config.yaml
n_layer: 9
d_model: 160
n_experts: 48
experts_per_token: 6
d_expert: 32
d_shared_expert: 64
activation: "swiglu"
moe_layers: [0, 1, 2, 3, 4, 5, 6, 7, 8]
router_score: "sigmoid"
normalize_top_k: true
routed_scale: 2.45
balance_loss: 0.000112
balance_bias: true
router_cosine_scale: 14.0
init_std_router: 0.0255
lr_router: 0.0011
vocab_size: 8670
norm: "rmsnorm"
norm_eps: 1e-06
tie_embeddings: false
optimizer: "muon_variant"
lr: 0.0103
beta1: 0.95
batch_tokens: [65536, 131072, 196608]
seq_len: 2048
train_tokens: 588400000
steps: 5031
dataset: "wikipedia_en"
Below are experts of layer 3 (counted from 0) of a mixture-of-experts language model. Rows are named router (the router's row for the expert), gate (a neuron's input weights, with its number), up (a neuron's input weights, with its number), down (a neuron's output weights, with its number) and show model dimensions 0-159. Each number is 50 + 15 x the weight over its row's rms, rounded and kept within 0 to 99.
After each expert's rows: a language model's description of what the expert responds to. This comes from a sample of Wikipedia text that the model never trained on.

# expert 8
router:46 27 61 72 53 50 56 48 43 57 42 39 43 42 56 47 66 90 60 47 64 35 53 41 58 56 50 47 75 33 51 40 30 49 50 48 48 35 45 52 71 43 39 25 56 54 49 44 53 92 48 55 36 46 50 18 39 40 76 65 33 52 65 33 44 54 60 44 30 31 65 70 33 36 49 59 53 51 14 53 54 58 37 75 55 54 38 35 49 39 54 75 52 62 44 52 59 33 64 48 55 27 24 47 41 62 42 40 71 38 55 40 51 55 73 65 70 50 44 45 56 36 72 68 46 99 58 64 62 42 31 51 48 70 36 63 53 48 53 56 49 47 57 54 56 35 45 64 55 73 47 60 69 73 59 56 25 42 02 42
gate4:63 56 21 57 39 23 53 45 29 42 65 42 58 50 66 43 46 54 35 65 69 46 45 23 19 32 77 60 73 30 96 61 41 64 28 62 59 67 59 51 44 63 14 27 62 36 81 51 18 56 48 61 42 44 49 64 66 86 49 41 33 68 50 50 52 43 41 56 39 47 40 58 48 64 24 55 55 64 58 78 21 63 18 48 62 44 68 49 62 63 46 61 34 51 94 55 42 49 44 40 79 48 35 56 27 48 42 79 59 72 37 37 33 29 58 65 56 35 44 53 31 43 61 53 41 42 55 68 70 53 46 51 67 45 47 49 52 65 42 79 57 44 53 49 50 40 51 44 59 44 64 63 74 68 38 58 50 57 37 51
up4:28 62 84 50 61 45 34 34 57 61 30 30 50 62 42 65 57 65 76 24 29 59 66 49 37 76 28 49 47 58 31 62 60 43 70 59 63 37 37 44 54 35 60 41 34 68 34 61 56 42 65 42 52 64 34 50 52 19 39 46 58 39 33 73 41 42 65 45 59 44 45 42 59 44 37 70 41 49 15 17 69 29 52 72 57 68 56 53 48 45 51 35 36 38 42 62 41 40 67 35 17 65 42 30 58 34 76 14 60 38 43 24 70 20 50 46 52 66 48 41 55 74 52 82 40 62 40 22 13 61 56 53 37 47 56 29 43 51 57 44 58 48 29 62 57 77 31 42 30 64 62 51 42 29 61 57 38 36 55 35
down4:69 57 35 43 33 20 54 69 40 30 73 45 46 15 32 19 69 43 33 80 65 45 26 41 38 66 47 61 46 34 56 61 50 58 38 53 49 52 55 62 44 42 33 47 77 62 56 56 41 48 56 60 57 49 53 41 44 70 46 28 34 54 45 69 51 55 41 79 16 63 58 71 46 42 41 76 52 37 85 50 40 64 47 47 69 72 54 50 29 79 37 40 38 50 60 57 59 57 46 57 54 47 40 43 23 28 64 58 34 84 58 37 43 25 49 40 47 34 50 42 42 53 53 53 48 00 57 75 63 56 62 52 60 65 41 69 47 44 41 54 66 35 80 45 55 33 58 54 70 56 42 54 72 50 36 43 38 62 37 57
Syllable pieces inside long non-English names, often South Asian, Thai or Latin, such as Ch, Sh, uth in Srisuthasinee, Balachandran, Rikshawala.

# expert 18
router:53 12 64 42 39 47 69 31 47 43 35 60 41 47 61 48 67 47 45 72 71 37 36 57 53 32 57 20 67 54 49 36 51 51 40 46 71 30 54 66 25 49 73 29 54 29 39 80 44 65 65 44 61 60 58 38 53 27 69 72 39 69 50 45 38 54 79 46 69 35 55 55 46 31 33 65 53 55 32 54 58 61 23 60 66 59 50 44 47 51 43 58 52 38 38 51 34 31 82 32 45 40 38 73 54 53 61 18 61 75 53 42 16 62 64 60 60 47 40 49 19 35 65 47 48 89 62 61 51 50 46 44 36 67 25 62 45 53 59 71 46 43 69 26 55 69 25 48 69 75 44 67 46 53 21 33 30 24 28 42
gate1:54 40 38 50 45 50 28 64 28 51 39 21 54 42 43 46 79 52 42 34 48 43 59 66 20 40 57 34 56 38 43 80 30 66 63 49 35 52 18 71 65 34 84 51 37 41 55 67 32 36 20 50 45 39 47 41 47 46 80 56 60 74 30 25 56 19 40 37 36 83 51 59 59 51 68 54 55 71 58 48 55 42 47 68 65 51 45 35 61 69 43 65 22 60 62 52 36 46 43 39 55 51 46 42 60 65 50 56 62 50 70 55 27 58 53 35 45 74 68 56 24 61 39 44 56 74 44 55 47 35 49 62 60 70 33 45 42 57 49 63 47 28 49 12 21 39 40 37 46 39 22 64 83 61 38 63 43 20 72 32
up1:65 45 64 29 43 69 44 34 65 29 45 30 60 58 61 59 57 73 39 71 50 19 43 58 32 48 36 39 37 48 04 45 45 37 42 59 54 59 65 47 27 61 61 58 48 63 45 51 27 45 45 62 73 67 34 40 57 53 42 76 74 30 67 31 46 41 47 28 74 71 51 50 78 08 69 67 61 29 70 56 46 61 60 38 50 37 35 51 46 66 53 50 54 45 59 45 57 71 51 28 80 65 42 49 41 51 70 74 48 57 56 51 49 48 63 27 28 79 49 26 33 80 50 44 47 33 52 64 39 74 60 39 27 58 44 48 36 61 73 56 67 54 41 52 52 70 34 39 83 58 70 33 46 38 73 35 42 32 35 43
down1:74 40 57 36 69 36 18 43 17 60 44 62 59 31 51 47 55 37 50 45 22 45 28 54 35 51 31 65 44 51 42 69 42 53 45 50 36 52 44 71 58 53 46 52 60 64 45 66 29 27 36 27 45 41 39 29 76 48 83 43 67 70 33 33 66 31 48 44 27 56 26 43 48 41 62 56 65 58 81 22 61 61 72 20 62 32 61 50 70 43 41 46 75 44 58 46 57 44 52 50 58 83 31 20 37 45 50 57 50 65 28 40 24 30 56 33 33 64 66 42 48 57 36 27 83 75 70 30 53 47 61 71 51 54 65 38 44 53 56 56 67 23 51 67 55 53 47 53 24 53 53 61 33 75 44 45 44 25 39 65
Common first names and surnames (David, George, Smith), final pieces completing surnames in cast, band and results lists, and sentence-initial He.

# expert 42
router:60 53 55 47 43 22 48 69 59 33 32 62 78 33 44 56 54 50 37 64 56 39 47 24 45 44 71 51 44 55 31 71 31 57 57 58 44 75 53 69 47 57 76 48 66 48 64 60 36 70 44 57 48 65 45 19 61 47 32 65 70 52 47 36 61 29 67 66 31 37 65 41 35 51 33 39 52 62 21 87 42 35 50 43 38 74 53 43 54 83 62 47 44 62 44 76 68 27 56 55 63 36 49 55 42 56 42 43 74 41 51 33 40 71 72 32 41 53 55 62 56 25 46 73 40 75 50 70 50 57 57 63 46 67 44 58 64 70 46 53 36 68 38 40 69 43 44 49 79 45 08 67 57 56 99 64 14 53 46 56
gate4:87 58 81 50 71 38 59 38 60 24 82 87 37 61 44 68 65 54 48 71 53 56 34 56 38 57 58 49 40 56 41 40 36 54 44 53 48 55 65 62 48 44 26 41 31 24 42 45 69 44 68 39 62 74 42 76 28 55 68 58 63 61 71 70 54 58 44 55 22 39 59 46 50 60 72 50 59 58 56 57 44 59 88 28 41 49 55 45 58 68 55 53 51 40 18 69 31 40 55 34 54 41 30 60 49 46 55 62 32 64 35 72 33 43 48 67 53 31 53 38 35 27 43 41 64 35 83 25 55 44 45 42 57 48 55 48 30 57 22 61 35 83 47 78 31 26 51 54 21 51 58 49 64 55 47 38 27 37 17 56
up4:54 48 73 47 48 34 56 48 73 44 71 15 47 45 37 48 77 25 12 85 39 46 60 88 55 40 61 63 55 68 48 42 33 60 54 43 61 47 55 35 38 62 19 50 38 51 61 35 35 43 36 58 56 61 44 74 13 54 54 55 53 68 54 54 47 71 63 58 11 27 62 46 60 75 41 31 65 81 68 51 32 52 42 47 52 58 49 48 39 53 54 69 57 29 35 43 45 43 41 39 29 28 24 46 35 49 59 57 64 66 26 32 53 30 55 47 53 57 23 44 43 72 41 47 24 43 66 31 35 23 44 33 57 45 60 69 40 51 70 19 49 65 53 47 47 44 23 40 60 51 69 32 42 39 50 24 39 62 48 51
down4:64 72 87 33 35 64 41 39 59 61 65 61 19 40 29 93 51 66 45 50 42 59 53 72 39 50 53 52 50 43 50 63 35 65 42 37 62 58 51 58 48 33 79 57 66 38 44 41 59 23 63 45 61 60 54 58 65 55 02 51 47 35 44 36 48 47 41 54 07 36 34 42 53 60 25 38 54 51 58 46 75 60 31 52 58 71 57 49 85 44 43 55 57 54 28 38 79 96 51 60 39 35 50 31 24 48 71 56 29 49 46 81 44 53 44 68 51 43 38 27 48 47 18 61 59 48 68 56 62 07 34 42 60 56 55 51 63 53 49 68 31 49 57 45 61 49 64 44 49 49 49 60 46 48 42 49 39 64 34 61
Plural noun suffixes (heads, adults, Governors), pronouns they or them, and modals would, can, could, may in explanatory prose.

# expert 46
router:71 26 57 57 27 58 64 35 47 53 39 49 21 30 64 29 73 62 58 70 56 68 29 53 29 43 43 27 60 36 53 30 46 57 44 50 54 28 41 52 36 51 49 33 44 70 19 64 31 76 48 57 34 39 51 33 70 38 60 73 39 68 67 30 59 60 71 37 48 46 71 60 66 52 36 65 67 58 14 50 61 63 38 57 62 73 56 34 57 52 45 49 65 49 53 54 27 38 65 17 36 27 35 70 37 72 48 48 67 62 42 41 24 57 69 49 48 50 52 46 35 49 61 54 34 99 75 58 69 58 56 46 61 64 31 56 45 53 65 87 33 49 67 45 53 65 44 61 58 75 41 45 62 57 43 45 39 30 37 61
gate4:54 30 54 50 55 61 54 32 15 44 51 40 30 63 47 38 78 56 50 49 65 32 51 55 42 65 21 60 62 76 44 36 39 36 61 66 48 46 69 55 62 61 41 41 40 54 75 51 45 72 17 70 50 61 45 44 57 67 38 57 51 70 65 42 71 48 66 44 25 42 83 72 56 48 36 41 53 74 60 46 71 67 31 51 44 55 68 41 50 45 57 64 61 48 42 57 41 62 57 22 35 75 95 36 47 58 54 59 58 65 65 30 48 51 50 75 54 55 52 32 68 34 57 65 31 61 35 55 56 50 81 48 26 40 49 13 44 32 57 33 35 75 61 77 52 44 57 29 65 58 22 14 53 46 61 56 69 52 81 48
up4:56 23 66 34 58 68 30 19 52 66 58 45 30 57 38 56 72 31 65 45 85 70 42 53 45 36 66 50 51 53 57 53 51 69 53 60 57 44 47 52 40 43 51 55 52 67 49 54 38 70 57 42 27 66 64 55 52 36 16 68 66 61 70 37 57 55 88 63 45 40 48 30 52 38 37 57 80 42 62 39 54 42 14 50 73 58 44 33 41 63 51 65 48 52 24 53 12 46 80 50 32 53 57 73 50 58 50 57 33 78 51 40 64 31 36 40 54 63 50 55 37 50 92 38 28 40 46 75 33 30 65 58 49 26 65 40 54 35 63 50 45 49 89 54 48 45 40 46 55 57 65 31 73 42 23 28 38 59 52 70
down4:42 56 44 35 34 35 52 38 49 48 62 59 35 57 39 42 62 50 62 54 36 74 33 52 44 67 43 73 45 50 41 69 59 41 74 50 46 45 55 42 34 45 34 63 25 76 53 43 55 66 54 60 32 38 47 64 46 46 41 52 38 63 45 25 63 49 65 48 71 49 33 49 62 30 85 66 55 83 51 35 86 66 43 38 68 36 64 56 63 75 71 31 84 38 66 56 48 62 47 22 18 47 47 43 63 58 35 54 72 42 54 42 34 42 39 50 22 81 55 41 65 28 63 31 69 35 51 73 68 38 86 44 53 59 38 23 40 43 68 30 50 58 53 84 29 75 38 32 59 60 46 31 70 60 45 51 76 56 63 41
Word pieces inside Slavic, German, Hungarian or Central Asian names and words, like Macie-j, Gardašev-ić, deutsc-her, Kh.

# expert 41
router:39 61 39 71 39 45 56 24 63 20 15 59 74 29 62 58 82 70 45 62 49 46 53 16 40 52 45 37 59 61 49 36 56 53 48 39 59 55 57 62 18 53 58 61 33 20 85 50 63 48 50 48 59 84 75 58 46 43 58 49 77 60 37 33 49 70 71 34 13 34 68 44 40 69 50 51 46 49 12 38 43 50 65 68 54 48 63 30 43 70 87 44 39 61 29 62 69 30 80 25 35 44 55 52 42 61 58 55 63 62 52 50 45 68 66 61 52 42 23 36 46 48 70 48 33 75 67 51 53 44 49 49 60 68 55 54 83 42 56 57 45 59 29 41 61 63 36 51 65 69 49 44 48 60 54 28 58 44 49 46
gate4:54 45 39 31 54 56 73 44 96 41 56 69 48 30 57 49 75 57 48 53 30 35 55 44 56 58 60 43 51 26 55 30 70 50 56 35 53 65 61 37 58 34 45 48 50 32 46 32 39 45 55 46 70 65 66 80 44 52 35 54 92 62 43 51 53 59 38 59 49 45 31 62 19 28 65 50 52 70 45 47 50 66 24 67 52 62 59 53 56 54 60 38 48 54 24 26 84 41 55 40 46 49 71 59 51 28 42 61 49 67 62 53 60 48 91 51 37 33 59 49 51 72 62 60 78 71 69 55 57 46 34 09 25 25 60 27 84 48 42 59 42 54 82 60 56 58 52 43 71 28 64 54 45 27 43 48 33 46 69 61
up4:59 39 48 67 65 59 19 35 59 44 43 71 87 25 55 38 38 39 41 63 36 56 51 46 59 50 69 44 60 46 31 72 83 38 69 46 51 59 57 31 52 35 39 46 54 36 38 41 34 43 90 68 53 41 46 85 37 51 47 49 34 15 44 34 30 45 65 55 64 58 70 46 44 50 46 69 34 56 32 49 53 50 49 63 27 65 47 34 57 71 35 38 16 55 57 12 81 43 39 45 51 59 36 44 73 22 45 50 23 71 72 35 44 40 60 33 34 76 70 38 36 47 55 39 44 55 66 45 33 64 36 71 46 41 29 40 45 65 54 53 63 58 11 59 55 46 50 35 78 28 55 55 65 43 61 61 64 54 42 45
down4:50 71 57 64 35 45 53 32 49 48 66 44 60 12 26 44 73 36 13 57 43 42 18 38 33 66 59 35 48 48 65 34 45 30 33 39 60 38 38 41 32 39 73 26 37 58 04 43 67 55 43 47 64 41 77 74 51 39 66 78 60 38 48 40 40 74 69 68 57 37 35 29 50 42 46 74 57 49 27 37 62 37 38 36 51 62 27 50 43 38 50 50 42 72 35 40 35 65 50 69 36 66 48 53 52 49 39 32 12 49 62 53 58 50 56 44 71 52 51 87 28 40 46 38 64 34 43 60 32 59 77 55 55 58 51 56 60 44 66 34 38 77 47 64 30 38 62 48 52 47 24 44 62 28 40 79 49 58 54 58
Table pipes, line breaks and heading equals signs, month names, and approximation words like around, approximately before numbers.

# expert 44
router:39 32 50 25 33 37 56 35 50 07 20 49 94 43 77 25 43 68 33 56 60 38 64 25 42 60 55 57 63 42 28 32 51 63 49 73 48 57 44 61 27 35 73 40 52 39 62 49 26 76 46 61 51 67 67 42 44 47 41 78 37 48 45 48 52 20 65 49 49 44 48 45 50 51 42 51 38 61 28 48 42 45 56 72 53 68 61 40 21 72 70 44 16 43 17 68 62 49 60 29 66 48 45 49 56 57 52 23 61 45 56 50 18 64 69 29 28 53 25 52 58 55 62 64 47 59 39 57 59 52 36 56 53 51 56 76 56 59 30 69 45 57 76 53 70 43 53 42 73 62 40 61 60 64 71 25 41 37 39 57
gate4:84 40 37 35 68 41 25 44 61 53 45 36 65 54 59 43 66 48 55 70 55 34 49 43 23 64 50 52 52 40 33 47 84 71 51 75 40 31 46 59 50 49 47 58 68 42 35 35 35 65 57 35 45 65 58 34 56 44 74 53 50 72 70 67 30 54 58 53 63 49 47 44 55 48 29 63 61 76 99 50 38 32 21 60 34 58 61 32 32 64 37 56 51 56 30 59 63 49 74 48 36 48 31 45 51 57 28 35 31 67 46 50 69 25 61 39 87 41 50 49 60 54 44 74 29 34 65 58 62 31 30 21 47 35 48 51 53 44 69 33 52 44 45 42 50 25 24 53 83 55 58 57 37 60 45 17 41 50 61 76
up4:58 40 50 73 59 70 59 41 39 61 50 71 57 69 53 35 86 57 48 44 63 55 56 41 51 67 21 28 62 64 23 57 63 33 44 38 64 41 49 57 36 48 36 46 39 56 36 41 36 66 65 75 41 37 88 32 50 58 62 53 40 67 51 48 22 62 71 70 58 60 51 42 37 73 50 46 39 57 54 58 54 46 72 50 57 31 26 51 38 29 31 50 43 67 70 41 59 71 53 41 37 45 50 43 51 46 67 50 49 28 36 55 31 11 48 55 47 40 77 46 21 49 34 43 32 36 60 79 55 51 50 57 75 15 39 50 58 52 56 31 22 46 73 34 84 50 61 56 57 64 45 59 69 93 36 43 54 38 54 87
down4:63 52 38 57 60 55 68 12 49 48 36 37 82 79 62 36 54 73 34 45 28 78 42 57 71 75 36 43 45 53 29 45 50 54 34 54 55 47 56 51 36 49 54 55 66 64 59 61 67 51 41 45 46 27 56 75 28 37 46 26 43 50 25 80 42 68 46 46 56 65 81 49 51 69 31 57 49 18 53 13 65 54 69 40 46 57 61 51 48 72 34 53 53 73 62 74 53 65 52 45 32 55 62 47 50 58 63 36 18 51 54 59 30 49 64 47 55 64 52 57 39 47 43 42 56 58 29 52 76 56 52 16 59 49 76 66 24 41 31 45 46 52 54 59 09 39 32 46 33 61 51 44 53 92 37 63 53 79 47 56
Common nouns ending a phrase, such as team, name, title, season, and the closing commas, brackets and quotes that follow them.

# expert 24
router:42 07 62 37 67 52 67 29 43 26 30 34 18 61 62 48 48 72 50 62 60 38 19 54 47 31 54 31 54 50 53 48 62 50 49 49 56 25 49 57 22 60 58 52 43 37 24 70 59 80 57 65 50 57 66 51 39 37 63 72 55 59 49 55 60 28 69 49 48 28 70 60 67 31 45 66 63 56 33 62 72 50 23 51 55 46 36 34 30 62 65 57 54 43 44 48 44 27 76 23 37 40 43 69 49 68 55 28 73 71 71 41 43 44 75 47 65 49 29 42 25 50 82 49 41 74 38 42 60 48 43 68 37 67 45 55 71 50 67 74 44 45 72 15 40 53 28 39 66 64 52 49 55 57 58 17 43 34 48 48
gate1:60 53 48 61 50 53 63 42 54 35 28 53 51 61 32 62 61 70 59 48 64 65 22 45 53 39 80 36 40 81 59 72 61 75 71 86 61 30 40 39 55 52 50 34 31 59 35 40 28 59 44 57 57 64 54 39 63 39 52 32 24 63 45 78 68 45 66 40 60 47 70 22 31 35 35 60 67 84 59 47 54 57 47 52 57 60 58 53 64 39 47 29 42 58 35 55 55 47 82 22 47 33 71 55 52 56 69 35 42 45 59 57 51 41 51 78 45 50 53 47 74 66 44 38 64 46 74 30 75 91 60 64 17 52 41 38 35 24 48 56 68 35 65 59 61 48 35 52 73 72 44 48 65 65 48 09 57 44 49 63
up1:25 70 54 48 41 50 33 40 48 30 94 40 65 47 50 22 40 34 46 57 40 37 77 39 50 75 24 81 32 68 18 35 46 24 42 31 29 57 34 46 54 46 25 46 52 32 48 70 59 64 62 61 46 49 56 62 34 53 53 44 78 31 56 33 26 59 58 61 52 50 55 48 83 34 51 38 39 52 32 63 41 31 47 64 63 27 33 60 61 64 70 71 57 52 40 54 53 53 08 61 48 65 45 36 74 68 42 65 68 40 68 43 69 64 54 50 38 53 34 68 49 50 43 78 52 27 32 54 53 37 48 42 42 45 40 50 58 74 51 48 25 40 30 14 49 36 49 47 26 34 71 61 47 42 61 45 68 38 35 60
down1:55 58 57 41 67 59 36 59 34 60 52 59 51 82 65 33 47 64 24 56 47 33 48 60 32 53 32 16 60 78 59 36 23 47 49 38 70 57 49 76 55 46 41 43 52 28 50 55 42 70 36 62 36 45 32 56 51 27 49 43 64 48 52 51 39 51 57 79 30 78 50 40 68 72 46 38 44 64 52 44 13 45 22 60 84 37 28 51 47 30 84 59 74 56 40 40 59 15 23 49 75 56 21 41 62 49 25 32 37 43 27 46 48 37 35 48 60 50 68 49 41 39 33 65 24 55 37 64 38 34 41 54 59 57 80 62 52 74 38 36 38 79 55 35 49 48 51 48 42 33 62 69 55 55 64 45 29 37 38 50
Final pieces of place and person names, such as Amster-dam, Juvent-us, Camb-ridge, plus whole common names like York, London, David.

# expert 5
router:64 46 64 58 43 38 43 38 29 69 48 32 69 50 75 28 58 76 62 35 58 44 29 36 32 44 59 44 53 66 38 56 42 62 21 42 67 49 44 53 33 59 35 65 42 44 38 59 29 63 43 59 24 65 47 35 59 46 49 76 38 61 60 39 63 43 57 29 45 44 59 63 34 62 56 37 46 49 29 53 68 41 43 65 55 63 36 42 63 30 53 34 45 74 62 56 61 56 46 29 47 45 41 49 52 60 22 50 68 70 52 61 28 69 67 58 75 53 67 56 20 28 72 63 23 99 61 51 71 65 41 61 53 43 37 88 70 57 59 72 47 54 56 41 60 54 46 64 81 64 49 62 67 35 61 65 44 52 28 52
gate4:42 52 03 55 43 55 53 68 39 45 55 24 50 61 49 36 61 51 46 37 54 72 63 72 46 44 40 42 48 68 68 15 40 72 69 46 54 29 46 80 27 34 49 43 53 29 51 54 52 64 64 57 41 38 16 40 44 84 49 50 48 65 54 51 46 49 69 65 44 60 82 66 76 55 49 27 52 37 30 58 52 28 31 49 47 77 54 62 43 26 62 50 47 54 75 34 35 29 51 39 50 53 69 45 58 59 53 62 41 52 68 61 40 46 24 55 29 65 58 52 55 41 77 37 36 68 35 36 42 41 63 25 48 45 48 59 54 43 38 45 36 32 46 23 46 72 66 47 51 97 47 50 33 71 67 57 26 50 11 41
up4:75 40 27 46 57 31 25 33 45 63 28 59 34 50 56 51 57 70 47 42 52 41 44 57 22 61 69 29 64 43 62 33 28 37 48 50 70 41 79 41 60 38 37 54 41 54 74 83 49 80 63 51 71 55 48 18 49 51 72 46 44 54 53 68 63 38 73 51 54 41 34 60 57 42 55 44 71 52 50 53 38 54 65 39 59 26 53 50 16 56 59 61 78 61 64 70 36 41 48 46 31 42 37 52 53 50 64 70 47 57 36 38 34 55 45 58 85 62 60 28 53 57 56 29 76 44 42 45 66 51 44 61 47 07 26 44 23 27 52 32 31 90 70 32 35 71 50 49 46 48 50 44 72 59 55 22 35 35 48 71
down4:47 43 72 42 88 50 51 67 86 53 77 28 46 26 45 42 39 28 48 74 69 51 63 64 53 47 62 32 59 59 47 50 37 53 33 49 32 52 72 22 63 46 58 58 60 17 64 63 72 54 55 56 61 39 51 75 37 34 44 53 17 26 57 28 30 58 39 62 04 71 34 40 42 32 59 43 70 64 55 38 69 52 20 54 38 52 46 66 66 64 30 46 54 42 34 69 61 71 60 29 45 71 52 67 13 46 46 83 59 60 44 66 61 53 50 71 23 47 60 58 44 47 29 42 32 54 55 47 70 42 63 75 40 58 48 29 43 65 51 62 43 51 62 43 61 67 57 53 55 53 59 53 57 67 32 55 72 40 43 55
First piece of a capitalised or foreign name or word, often a single letter, such as U(ruk), Or(nithomimus), R(ay), Ol(ivia).

# expert 26
router:66 33 59 43 55 27 34 53 46 51 42 69 85 25 50 60 35 60 38 60 73 30 33 27 56 66 75 55 63 31 54 60 39 64 52 28 49 73 61 68 62 58 42 49 49 52 69 63 27 57 44 54 39 34 35 54 62 54 62 43 52 62 49 47 45 35 62 29 48 40 52 56 37 67 54 47 33 80 13 47 52 36 46 74 45 67 56 44 63 27 49 48 53 54 45 60 69 54 54 14 54 48 48 56 33 43 31 35 50 42 81 41 31 76 53 45 66 31 54 64 48 21 74 57 45 99 54 59 71 69 50 63 56 43 44 39 55 51 35 59 49 67 31 42 59 49 54 43 59 53 53 50 63 26 65 58 55 32 55 35
gate4:50 63 83 51 53 44 52 42 29 20 54 39 58 65 66 56 43 56 57 40 41 62 52 48 63 37 74 22 53 27 55 09 22 42 42 49 67 56 82 37 49 56 55 61 29 31 55 77 32 61 38 49 45 59 62 46 47 46 54 31 55 73 80 51 59 34 36 58 58 63 31 72 35 47 32 51 48 42 52 49 68 56 56 66 44 56 62 55 69 22 69 32 64 43 51 28 56 60 46 40 57 37 53 28 60 61 38 39 29 72 76 53 62 66 31 45 45 80 12 53 52 50 38 50 53 32 70 50 27 33 22 53 28 57 34 78 61 25 56 61 37 64 71 24 66 44 59 49 39 73 59 36 75 40 62 58 34 37 63 62
up4:35 59 46 18 61 61 42 41 52 12 49 25 43 29 70 71 54 41 85 28 68 24 50 62 55 34 56 51 67 41 60 18 68 70 47 70 51 57 59 49 61 40 57 30 55 58 70 55 53 35 65 42 48 53 53 69 69 47 44 78 70 66 48 66 36 24 38 46 66 30 69 43 52 48 49 41 47 30 56 57 32 54 29 76 22 36 36 32 49 61 65 41 56 62 42 48 35 68 25 43 40 55 36 75 58 41 18 15 33 46 34 66 34 52 44 62 48 71 37 40 32 23 65 65 54 61 40 36 43 41 53 79 58 41 41 41 54 58 61 75 69 45 55 22 52 41 41 43 37 66 63 45 64 36 51 53 66 38 78 49
down4:44 74 26 34 42 41 54 45 60 62 75 76 62 68 65 62 80 26 40 55 47 50 62 45 39 53 78 53 46 48 62 55 56 24 22 56 52 16 54 62 43 65 42 50 49 57 61 56 46 45 39 53 77 34 46 55 26 40 38 44 48 74 34 72 27 48 37 53 60 76 75 56 50 31 42 59 72 32 68 57 48 48 48 60 36 39 62 73 34 52 76 67 42 51 30 56 40 27 33 63 68 39 54 40 46 63 49 49 44 18 56 85 65 37 74 56 53 28 76 82 46 46 75 64 50 75 55 80 46 67 11 41 61 49 36 54 62 28 40 60 70 54 38 35 60 40 40 47 61 39 28 51 68 53 35 47 44 64 46 65
Single first letters or short opening chunks of words split by the tokenizer, like c-ited, p.m., expl-ain, con-ceding.

# expert 2
router:60 23 46 41 47 47 54 39 44 32 28 45 76 40 82 30 68 67 45 57 49 38 36 26 59 37 41 29 60 62 58 37 47 66 57 37 55 55 85 59 47 70 80 41 38 44 47 43 22 38 35 69 50 49 77 49 60 37 44 42 54 51 67 58 50 52 61 42 37 07 67 59 31 23 24 55 47 56 32 54 57 63 32 50 60 65 50 45 79 58 89 43 42 52 31 69 57 50 45 50 57 41 37 74 51 53 49 39 64 53 74 49 29 37 70 39 22 46 56 61 39 59 56 56 68 51 77 53 56 70 42 58 26 64 32 74 76 66 24 38 42 61 71 47 70 43 59 71 48 54 45 74 44 45 77 28 38 35 65 34
gate30:56 42 30 61 45 75 53 12 20 36 39 37 48 52 53 51 60 53 45 43 29 61 55 48 47 45 26 43 33 57 53 19 55 55 28 55 70 53 79 59 41 68 45 30 67 64 25 49 45 20 60 55 40 64 76 48 33 48 61 48 76 49 39 54 49 44 36 68 49 77 53 73 57 59 38 39 23 33 25 53 55 78 46 26 74 24 61 57 37 37 73 51 71 39 41 32 36 43 61 44 79 49 38 61 55 74 77 72 55 70 68 53 43 52 47 73 26 45 47 59 42 56 46 55 31 53 45 51 58 40 38 29 60 46 35 49 40 50 28 46 23 31 52 64 41 69 50 21 45 77 41 44 47 43 78 45 64 37 84 50
up30:69 31 41 36 54 58 54 57 30 45 58 58 44 69 57 61 25 56 43 42 53 38 73 60 50 61 69 36 64 47 69 35 27 49 26 62 75 61 63 46 46 50 50 53 67 78 63 46 26 42 54 49 36 28 50 50 57 56 68 54 53 39 65 39 32 41 63 81 58 28 31 37 48 25 59 68 27 46 42 75 22 67 46 36 53 47 22 61 27 60 24 26 90 48 62 39 44 64 20 40 49 27 57 79 49 21 53 57 59 62 20 40 53 48 53 42 75 46 53 65 84 43 55 30 71 74 59 44 58 30 46 52 63 63 58 40 33 59 65 41 26 51 42 49 34 46 30 14 55 52 44 53 47 65 66 70 60 63 62 44
down30:71 57 35 70 13 65 45 65 61 34 65 54 30 15 33 57 36 55 43 47 45 74 50 41 40 46 65 46 34 70 33 57 57 20 50 42 52 54 52 34 51 56 62 47 57 51 61 62 44 54 24 59 65 36 59 32 62 55 21 39 67 29 39 35 29 17 78 39 44 72 42 30 68 52 23 57 53 39 50 65 49 48 60 13 28 47 32 60 61 37 41 25 57 56 33 62 35 33 49 37 46 44 33 64 58 36 55 48 25 25 20 49 52 50 42 50 60 59 60 49 65 38 65 67 43 48 43 57 64 80 43 48 21 40 36 19 25 40 35 67 65 64 58 45 35 41 37 55 53 43 47 88 64 37 56 34 41 49 67 27
Articles, possessives and quantifiers before nouns (a, the, his, several, two), plus adjective suffixes like -al, -ical, -ural.